config = dict(
    n_layer=11,
    moe_layers=[2, 3, 4, 5, 6, 7, 8, 9, 10],
    balance_loss=0.000126,
    balance_bias=True,
    n_head=5,
    init='uniform',
    init_std_o=0.0,
    optimizer='muon_variant',
    lr_mult_down=1.5,
    decay_fraction=1.0,
    decay_shape='linear',
    final_lr_fraction=0.0,
    batch_tokens=[65536, 131072, 196608],
    train_tokens=618700000,
)
Below are experts of layer 8 (counted from 0) of a mixture-of-experts language model. Rows are named router (the router's row for the expert), down (a neuron's output weights, with its number) and show model dimensions 0-159. Each number is 128 + 24 x the weight over its row's rms, rounded and kept within 0 to 255.
Before each expert's rows: a language model's description of what the expert responds to. This comes from a sample of Wikipedia text that the model never trained on.

# expert 29
It responds to: Table pipes, decimal points in latitude and longitude coordinates, and colons or dashes inside numbers, times, routes and track listings.
router [107 173  76 120 104 113 151 106 110 138 124  90 104 129 143 104 158 128 146  90 154 104 109 148 141 154 143 112 132  91 113 158 184 177 109 140 108  99 121 113 154  94 130  99 128 121 152 132 155 114  89 144 118 186 137 100 146 145  95 124 116 133 114 131 139 136 115 127 142 139 147 118 147 116 153 105 177  95 174 101 132 132 132 140 145 100 142 134 140 121 137 157 160 172 132 140 101 165 142 148 154 114  86 112 128 126 127 129 133 134 124 156 131 101 157 127  93 116 129 133 154 127 188 163 113 147 124 104 176 131 143 154 122 164 167 145 138 145 170  79 156 146 121 174 111 139 143 127  83 137 162 143  85 107 152 131 123 115  90 126]
down0 [156 148 174 141 118  98 119  78 167 139 131 161 159  88 130 111 116 112 109 178 119 151 142 127 145 107  87 104 129 127 141 140 131 134 120 180 158  94 165  93 180 147  99 159 147 142 103 138  91 148 142 137 147 120  86 168 137 121 106 124 134 134 134  66 119 147 131 118 159 108  83 100 119 181 102 148 134 115 178 108 132 125 140 128 119 150 141 163 118  96 127 116 126 101 117 100 108 142 126 133 170 126 137 110 123 148 116 131  83 127 154 145 145  90 118 145 158 144 115 131 126 143 159 126 148  91 122 155 154 116 103 117 131 150 133  90 185 135  84 150 122 126 125  95 141 128 136 109 123 151 101 105 119 144 127 159  96  93 107 153]

# expert 12
It responds to: The word the, and possessives like his or its, after prepositions, usually before a named series, chart, album or film.
router [147 188 100 119 124 143 133 133  96 104 134 119 135 118 101 114 134 151  87 121 163  81  87 159 148 104 128 120  83 131  90 117 191 128 111 122 118 121 137 106 120 128 145 132  95 101 110 164  90 182 136  95 148 124 164 169 140 119 106 146 139  86 120 153 148 132 133 123 105 129 172 134 110 176 123  79 143 151 155  89 147 119 124 142  95 111 149 164 144 104 117 108 102 145 127 126 172 116 142 170 133  85 104 147 137 120 105 150 129 129 126 154 130 104 131 140 156 111 160 110 101 133 117 170 120 121 150 115 163 122 108 124 135 122 167 137 117 115 160 122  86 155 122 137 158 122 164 138 122 138 107 113  71 156 113 163 160 142 134 107]
down0 [123 104 116 149 149 102 173 139 151 127  90 130 146 136 155 137  86 108 159 152  81 157  86 133 147 134 124 164 100 172 113 157 109 135 149 142 150 125 156  93 110 115 165 139  86 160 110 143 106 138 135 123 134 152 131  87 146 139 165 134 168 120 115 112 153 159 117 132 142  95  93 154 112 113 175 118 149  94 119 157 151  65 127 173 183  95  78 127 129 139 124 158 163 129 114 102 156 131 149 118 147  99 155 112 118 136 160 149  85 110  75 107 121 101 120 131 128 133  66 122 120 133 118 165 123 137 127 147 121 122 130 147 134 145 118 118 126 141 125 149 162 107 129 101 112 134 154 151 125 117 112 130 123  76  98 140 121 145 106 105]

# expert 5
It responds to: Word-initial pieces ch, Ch, sub starting words like chair, channel, challenge, Chile, subway; also name starts like Men, Bel, Kor.
router [148 106 117 110 115  97 134 157  92 119 101 136  95 146  88 109 119 120 134 129 122 137  86  70 165 139 140 124 134 139 134 126 157 114 130 142 119 131  96 136 124 114 135  88 154 121 127 139 145 132 140 112 127 144 132  84 147 104 150 172 116 103 170 105 137 135  94 106 101 165 140 129 175 149 135 170 103  83  94 124 134 137 156 168 117 182 130 109 135 113 130 164 107 114 148 103 107 112 122 135 127 125 138  96 125 122 166 132 151 127 121 105 127 147  99 125 130  99 117  49 147 124 118 166 124  88 109 124 139 180 107 174  93 115 120  91 142 139 107 175 114 162 137 142 129 139 164 113 116 147  80 152 126 140 135  80 157  99 140 163]
down0 [144 140 139 142 101  81 121 140 170 128 124 125 107 150 104 147 110 131 128 123  90 133 112 125 117 116 110 115 129 122 118 107 135  96 117 100 154 118 108  86 148 146 167 141  82 141 166 128  89 104 180 134  99 136 155 145 144 112  95 124 129 129 173 160 124 136 141 118  99 123 131 120 134 118 139 115 118 125 148 118 157 108 139 147 180 134 177  99 132 143 174  91 105 158 117 143 136  95 179 157 119 138  72 140 126 106 153 134 147  84 119 128 154  98 102 105  89  79 106 163 104 116 119 144 120 156 132 149 136 162 117 129 143  97 117 146 113 176  84 175  82 172 136 146 158 139 106 132 131 136 108 145 130 154 146 143  80 125 101 129]

# expert 59
It responds to: En dashes between numbers in scores and ranges, such as 6–3, 9–25 mm, 16–7, plus to and and in number spans.
router [138 172 140 106 136 110 132 135  92  93 136  40 140 122 131 118 132  77 116 107 151 124 111 142 193 131 104  97 126 115 139 132 124 187  99 109 173 132 117 136 145 131 138 101 146 136 114  98 170  78  97 103 137 135 132 106 107 138 137 110 110 108 159 111 149 132 119 122 128 100 151 126 118 140 122 110 118 118 165 154 140 131 151 120  87 111 118 118 103 102 135 134 118 146 125 125 141 130 116 140 148 113 120 146 124 120 191 172 114 131 138 141 146 117 113 109 160 114 112 100 104 128 173  80 116 106 140 111 176 144 155 117 137 134 100  77 102 116 146 107 134  98 113 139 124  82 105 161 149  95 124 150 125 152 123 173 131 190 116 144]
down0 [147 123 130 139 103 123 158 145 123 100 124 136 123 109 143 110 159 114  74 163 116 122 133 132 134 152 145 145 127 104 162 103 134 138 176  88 111 120 113 141 104 143  96 152 152 144 181 142 124 103 144 128 149 115  67  77  80 103 137 103  73 156  97 143 135  94 122 179 131 112 136 139 143 133 105 140  96 115 150  96 104 101 101 130 123 114 169 124 176 117 105  88 148 119  94 109 143 147 118 126 111 142 136 144 124 149 126 158 107 116 115 101 153 147 131 149 115 119 169 123 140 131 131 141 128 160 123 103 110 139 106 121 163 113 133 168  99 146  82 160 108 122 171  93 160 182 171 139 165 100 173 120 153 117 123 134 119 115 146 109]